{"n_experts": 20, "experts_per_token": 2, "d_expert": 144, "balance_bias": false, "lr_router": 0.00173, "vocab_size": 32768, "qk_norm": false, "init_std_down": 0.00351, "learning_rate": 0.00164}
Below are experts of layer 2 (counted from 0) of a mixture-of-experts language model. Rows are named router (the router's row for the expert), gate (a neuron's input weights, with its number), up (a neuron's input weights, with its number), down (a neuron's output weights, with its number) and show model dimensions 320-383. Each number is 500 + 50 x the weight over its row's rms, rounded and kept within 0 to 999. Numbers have three digits each.
Before each expert's rows: "comes before" lists some tokens at least twice as common just after its tokens as in all text. This comes from a sample of Wikipedia text that the model never trained on. Tokens count by the router's weight.

# expert 8
comes before: "20", "19", "1", "0", "18", "2"
router:428581537521487528475516457522568514574520508495502556509447444543580492522557519463518577588627502544584390374518469531513469510574556531504454506514499522529416506381525476567439375460503471
gate0:464549478450577524506508467493494480465570464522449447435448461559579533465540446524546553534530546458485442553472574489537516525568578519466451476595564529456458488532481542447453557449538498
up0:590482472457424526462551476448469462413458683518540602480574461497463508456471471546524504412575520431524505514559439510504484566406549468475498395520518484552532414472548538509510380448641417
down0:504551497477499477498464623519461575369415546469489398512478461384501633434456476410437432533509477448462512486481526569454501431460503491515469468461498417418485470454495494461459541573571592
gate1:501436485519552390535506517392522560489416472443492419533501508524547540533435522503463382635487508524524494481535538483567440565604481525511544437486589544471460628566611557525529500473500497
up1:581398506503512467501461431519457564532501391488512488613466606550452534531466477531514554503579566480429407515529476557597500580475495531569606528548560507594362561547575465546503388527502537
down1:471438514517483562489518515556501546484509484513579493490447521517492516458476409534415481548534558523412428450512523526506484568531570565572536549507504472553526527517554455426515500531632606
gate2:570432480476511493566519529533504499500528497535483455529468543513482496468487439452484560557587526541575569469550579371505451577477496480450441493568429509368450544523441480520523570501490558
up2:511424552485533451548494547534560523453415493474564536560504605434527366535512539465493540457512519480585472457571429499491483489479412467480462446482441515455540515553565522512574506545461483
down2:554433469509568531499509453390502512509515423507494561537546604451507504379541553459481560459503462436494531528460465523459444564504592523577539452466579427540464482532493539597517380446501464
gate3:500510481495471553472549482459531577488383490435522581497472469486515687456495468495440532519509516510591481468508478498549506469536509627559532459463534437452540471568501530512584490487403473
up3:543492501548554617516580479445482532600487481408446556498516422572441479575513450531570474499556532458494427549580406494527465598609509581481469465488510542534607506447536447486458504486508367
down3:467575419593468523501449468453502507470418427407621578503395499588528521514471596526537565443519471548600492515466538511579556476535541560522545477486524617463468459477540508548513440491482491
gate4:536492528506428444486465435446417482550496538473461474480507490601540467464402443491510500581580428493521505442506447533407420425489488466442527528483455459443478461572478536486406495457527469
up4:588570459533418471539590554397487582432501502523554549505550436524502524544515469573532477508438491530550544538573468421569540511425494480559544493439541503469531489449503487492542550555553507
down4:604556510520461488484478544461528553439574506506561617430506537462464467457492488523469518473582583493456459467586421497521574614449447502489543481514465433508539554489581452450488482454463496
gate5:560403515536463420529432431570475519423481495498525418536475476493612504498559471396487451553449495508485486506454555551489460520461387423470539626444552532465562455515496530513487464447554449
up5:522512547517521585482538586488449489418509431586601536560479481494522538525497531496535522477442524418576411535434525510609556443444472482506472452526492450457494439456468426403511411416451545
down5:555498440471482506428524552538474410522632538522511504627510525441586554525519477385409455439554562450462493420510563460548609554519451369458554425544517574479462484466470635493435552531480492
gate6:558503442471552520493474574418514510503465511554473590431496487592545542489497487599518525520536453482429457592433517495545586487584505527506538421478462499576469383504535543571541526476489490
up6:533499473637546488477550454436501549438532565497520496484615490430487415526541538458431499445476457440479488490579481553501551475460510545450568534536367414575491479419445471479475374489532490
down6:503534579460509525615521554517445469505516478494518475552486515493540529462409462629490508521513539506509557565462531510553494527451442503488499484517559468490550389470527526553547586435444406
gate7:507503441425560423445548440499519508610499537429571574584432370512547497625571515538542501514552475479477397493388529489494506446482540535457361500476507479474614486520414453594487486528402439
up7:479499510560605469497485483482580529499493497493446551580532527533487513525520494576471516532481317479418452547492459582508557495505545430530449626436572625467489546518586490486545515488491472
down7:562510486440477628507475507532428493495529584535457480454523652471448548470558505550444503497523443527533572525463391516410545518463457437530597416466506478482493560516581468479592533554519543
gate8:526528550568459570523578448533581519461409566456572597588535417510470433536515451450499427543551485540421466522478482533512535422516432495483485478460502480498518490490547516539485483390420508
up8:590479531590456505468480495501510443512437497384532584522485551439529472448549379462436482557587413480501488481448437499564437530523536500474470525593545521511529521573594565527481441530415568
down8:567530509495494531422504453540482595561569504457530582413451585537435562426477458401545479566500484551533578495535588523584550517516536506574463467497566520442544442501566409540453456463469522
gate9:522457489485572456439433468550498577480538496482509454487351510532488445493476550454558480517458538518564485461473545496429447434490531468611473484556506420554542491461473521510492436542507526
up9:492484542528538448512512570520549476533406524510502503505441483451548431488568586478520424537579504457465511436539557468461523590431505500492515550606527543507406538512415537537496482502483579
down9:492512461459493570505525484597468496396542466402463524482545584474546556477501516606484484481479469534492513534382466508537520424580479383512483502536532448508561523545453414510566603538516556

# expert 9
comes before: "-", " the", " be", " his", " their", " its"
router:461471493640408524535521483507486526422576535463527537433472536520471413505493429502523497458430472567569534501509380559445457468508520534459532502460519521645416417487507459533499546534440462
gate0:528530565502461491382536510471483444536456531491537463540419552523472543503552516510505504438506516538587596463504369522489528516469576519460430420563544551517468530534537505460421590393469463
up0:575489449531560412497439545460556477470442493494616513541496389495416474536432514469455542519479603463527502506568471371485492556496545514456407503456572547488545487462509532478452453494469494
down0:378568419434575496472530481421518513486496477564517498438450473444481521460498505562423535555385525509528508492527516552527508507542555538474463424466471538557481446381539531612454484653640505
gate1:538502440473465406485563475569651535556477547526591457568490457545405502475513451542423385504428464522459447592492531550439428440438562497450449483447512415531470459397566416529415496551409460
up1:473496505478545452466553331522521526389533615576518490423411480430535612535544504388538511500462457550415479491395481537509544518477512495413510468496532543400489508576482545415491443499468463
down1:536456551562538550521386530531473523539516479487437435448481534563506557537439483476505576447503479465499424556513569569552503466437467514478582471504574435443456511498485515545475396569485525
gate2:513439584477591527457435525532495541402505571540520508516418459489537497493485594488498572428464487562440475614490518508483501497514475466611488416577484482526489539459549520522509451474546498
up2:500503503462496507342575525496460491507575523552597463528500483448519531603479557415445512596557536466522558471565494456487478537528478476463504493573434437506483492494510523580513549494428469
down2:496514597523564540546509539480489532464421515444505508537517558418549483491554472533458476497493410543500522572489455505502587470429529472485537596555515511515571542537473522402469479562545411
gate3:486458573492480584520588518557538548467441457483594495458432497447515413469423506531556498477406562407415512460552587454409487412511452453505468467453527437504463528539516460465414411546441530
up3:501522411523507510486467542535554484502476497573542431512491490547555444465461421433489371524481423451447579528480457591487499556497510526358465413479490569503470481480596587524469552538550615
down3:456509536520581476512536576583497494512433555483546436541550440492500491573488501441428556515437443521486520494569466613534483414433504532544401478548555558455440548532472544568476522609429484
gate4:530482520548406539466504568551459475487446511495477503557457512538493516542443469542479548456484563569546549454533477491525549545500510643538462589522511465471468528457492464540550447501346499
up4:568468540476486505556460487548547497489507525475490464487497482483454527463434525474559472504515459477541537480439470461517509511515517472519529456551487395531445463553575482452422554399468564
down4:528409513431490490510494463490440541485535475562516514563508488487542442495479429534566424453572533470444519499458607490497527491414434437490478586576523454575528475436573519485457532475583505
gate5:547547500449437464499572481489443614554532521524481445575350525520539508490544471577506521452515478468537534510491552532525590508521574511407512505500445516530483466502446531506514451516402519
up5:478577463508609489487569564545482505449513451504522490481541483427501488428529496528513448587529475498467549563563549475515484548503407542509598458511407445435520486518541494537501491555564504
down5:504494477570478474532392539508479524483542474513591512512491511510588544439471471451517442393546500515450462458504539541405513584562590500559499465418507533531445473596414429493448509458341451
gate6:487429473435533433520507570471477544506514475521596609574490499562457482541529529478552547476551392542426555508618489470513423488524488424467557522457389551485432548491533540500510588554422601
up6:550495544506539557564556519515485533591455558556409433543505552429439558575474621465442525537529476523486517499571518542555446474487454464480512517483460590564582480491519484479545500410476555
down6:523537479442398480502466581430476553501401478463440573496503466493557461493528463499536516558531540432531614475458482529551452527551499533519458502523529589572507423518515496429466513466528540
gate7:553494584505428521572449567545463442482523442468423474456397566402462508468581548499542497477425384542483591432480505508502455464505572479512538536472455498473510507443582443393525471478507578
up7:500438511474561513440484597507426511620500493526515518521506470468512501512582414559525509612402513438500501472574494526567547499495532570500517489449437547566484483565529569396548582495493465
down7:422433528515561501535453572504574517560472480544414458514497454415493495467501451440512513442446549516458471546562510497423459509506529476541578524346564469440553448535505535472514565495526503
gate8:435493451422502485513551521460537416579457558497547580523540455429444552518476490478494521477442543505512454505565476559518477531478493420530422558469446392591546447531486600512523597584522438
up8:429591499522406473531648599540585555593418573494530526568511465548488465530484540474462517560465560512503506503458428473470600579493490421538535633413573542588498603460537316509419446590465469
down8:476362444466571554396563602470574563473545551512485528468575408498472528511523469535506444463457428511473501586560529481488525478475497439550520528524535555519548529492539567494531486520497553
gate9:447485571534567456565425520518590464529565462429494493514454440567503491529578570582560464468423582521545611597456485443451521517456542601501464500478529524482537478540556481386478450468616517
up9:493530505542464451519480421494546577531446405525468553521589515594507372513443486426628617492556444430464426472479498446476531505519445484473483476579563528548493477469471556482435491507466409
down9:448501461534576443551460507508544462524508389520564527531471512521548457494609499608552491492520545465628592526502474543528441508514484563515465525605486574498509572485574490458523512475524700

# expert 5
comes before: ",", " of", " and", " in", " to", " that"
router:436543479487524383461551477415560524463554509535480534456451495540504459546441550537514514552481533541573468468510386397480522565473619510456387579520469493459435502510649435481475544490476521
gate0:522478476418484482480534427490475543586413448514463435474431495509437398538533482468458558478480520454511482414365601457542540526473518497484501513528346439522448407506435446415503502497548498
up0:470523561567597500571416535502508550397419460541527391528543438475497469486503480532518495513516534445441400453579522436519611527525481433469500513545523531461589458538488445488509491500395597
down0:507538402466479571438411526513531604491465554486360500487555500533411453567567481434557552470484525532614495525446489566581529457473552523524498562536438464446517559446504585448513524557550561
gate1:524474474500397456492451546494403439495522586502476426485551542554474531680485557540461557494456532625519457532459488505546496539516463501448485519546540539502636398502491512430453412495483518
up1:512456493487608514465487525503456459531469416429506553544415415485569473567558536462507543427520429470522412444463476545474574563579507493479537538588443527469469610399514519561449412475530586
down1:469459440483433463535426429559504527516534544499467498581491520513492402546573440518587508456487590506488526527538476477542503429482476496445505435466486432449521492399565432443562466596420591
gate2:539464480460662467541538504547393495512437555517499482449462416451560449434478443463445471553499401500433420587560481526469532466420561480447530421530451491562500566502498561629420442688494442
up2:456593491483473539528485500373447460488520547465494522546526474560537479458463504507555488464441451441488448497554465452509546557379537468495538405474472406528570520484392529533417562534483551
down2:512533562528445588511516490520469474515603432581582512434484466513490555454509486539428425485515644631541576530492458485543521511467468642491479528517561525468453538543439492389578541419575578
gate3:577546490558525553553511517486419479576490496524508482415519475515446521489524504502481512496422533575449496469477566516458561478503528527418549508532515533556495465516481510598395523488513440
up3:450546473528504519459489480580528513524420513497535573424521438423476488582460633512580461518521583435480555553420526522522563482552489479416370508561434501415414466535490545618466568441546487
down3:484534437561536499449513420429473443497551491529526476503492474418557559550467509539462545481516499502515495451524412558495438501553481555493515523516444520553543607462479386443547467558499500
gate4:561492531586474420451486517456477508491494420501468523533401478436445521503400564540424542549433510516498478526474472498551524502466526480448492511502516524544447486447541476514456448513522533
up4:423508416425547448543514562517582518509541480544484429415539483514516565556534540442502495509485527538501476501485488471463434426521504520420454473534480435478429532581569505644509606495572393
down4:445440566597435443534473514420452556450386496526444429517434477339492393518483519479504506544474488440504527434478528514525368474437569519490521532513615495445507550482561578469544436534417512
gate5:608535610504493499465462464511518439431464446511514488441434523538412485477544466408483602466452520542586562413547531537470504495463478483583552507458583474571546544518498434548472491495463476
up5:550587551535503484518579433499480512404405445509493434424538503552377554457491489508476605539517566459471516433500453499493509460447465454488485537542490471530489351607493582510466510488439429
down5:504463458494443488562507486468528481457519465467525602460489489428476557406397487376502507570432530438434510488547457562546473513600493468423522497472415492520478579493446446450504475454505526
gate6:536528477560471478435520518424523482518501458603524466471523522571519499526481467484476628475526436562450469481548491493479473499465538508518511574577394495511452512471566593492451516554471619
up6:406519554515482478433569447461419529476483391433452527544485446474567522504483580498396436435541519525531512569384509488441568433458444504518439543493506461569518513508582441476541525477617473
down6:508526478534504508608540492513463489580474508529563529466410473577530494421459466569521580492509382592503488432442481524444553533528468502483618458527517549476511529517486482557475524540523542
gate7:619522594446524463549529564454591475506565510494550411486517474471439536472502523551525465504582503489437454551446464441530512577400473475520509543446485483559499501508519450465494503557554579
up7:449547479523474506467520485514539439535513541472491531516529483436496461483509540544380490577457580529469478476490357580439437532470464515542449542542572444482474536524525526481477462461511505
down7:572453481440451458595511529538460556498459445561458517490481435544543493537510515454543534492570420483528598512476519516492443439519469495568547460524489488500466502510481491457526538537561478
gate8:456437535520526443493522521477511441574504491496422551468461587495579490464542554517532505490563489488495528472513521483586544509552590513563550470470490463503470397566458515565540536600576474
up8:491379489456451488431373449467423595570540465464505621615391515543564509480546452528518453521535395516529541517514517425492545466515461522480529492466511503489444541501468421539439487439447538
down8:514540571558552456517522510563435447457527532524446469454530510465461513516488494464481453504541577469521363461456519507416416562400522517538458467596405586536547460505574475484538525436537530
gate9:549428569525501494499422441405489451523565544497367439492450552523549424480603472472521487479499479504494578536522398465534506445465567450513463468478525460581424507496492616466481461476530485
up9:500483501475580505494542466493519467429452516519558496528529459577421497526535600569574488486456568412523499504475536486482542569506530497414563630521449452620498534513508437499432597514421509
down9:471479498521453439436467385360551461549446498500527533483424539480595509519552456467533468551532460471561552475459493486495393414452501472515457498499485486530471449538516478517551495607481504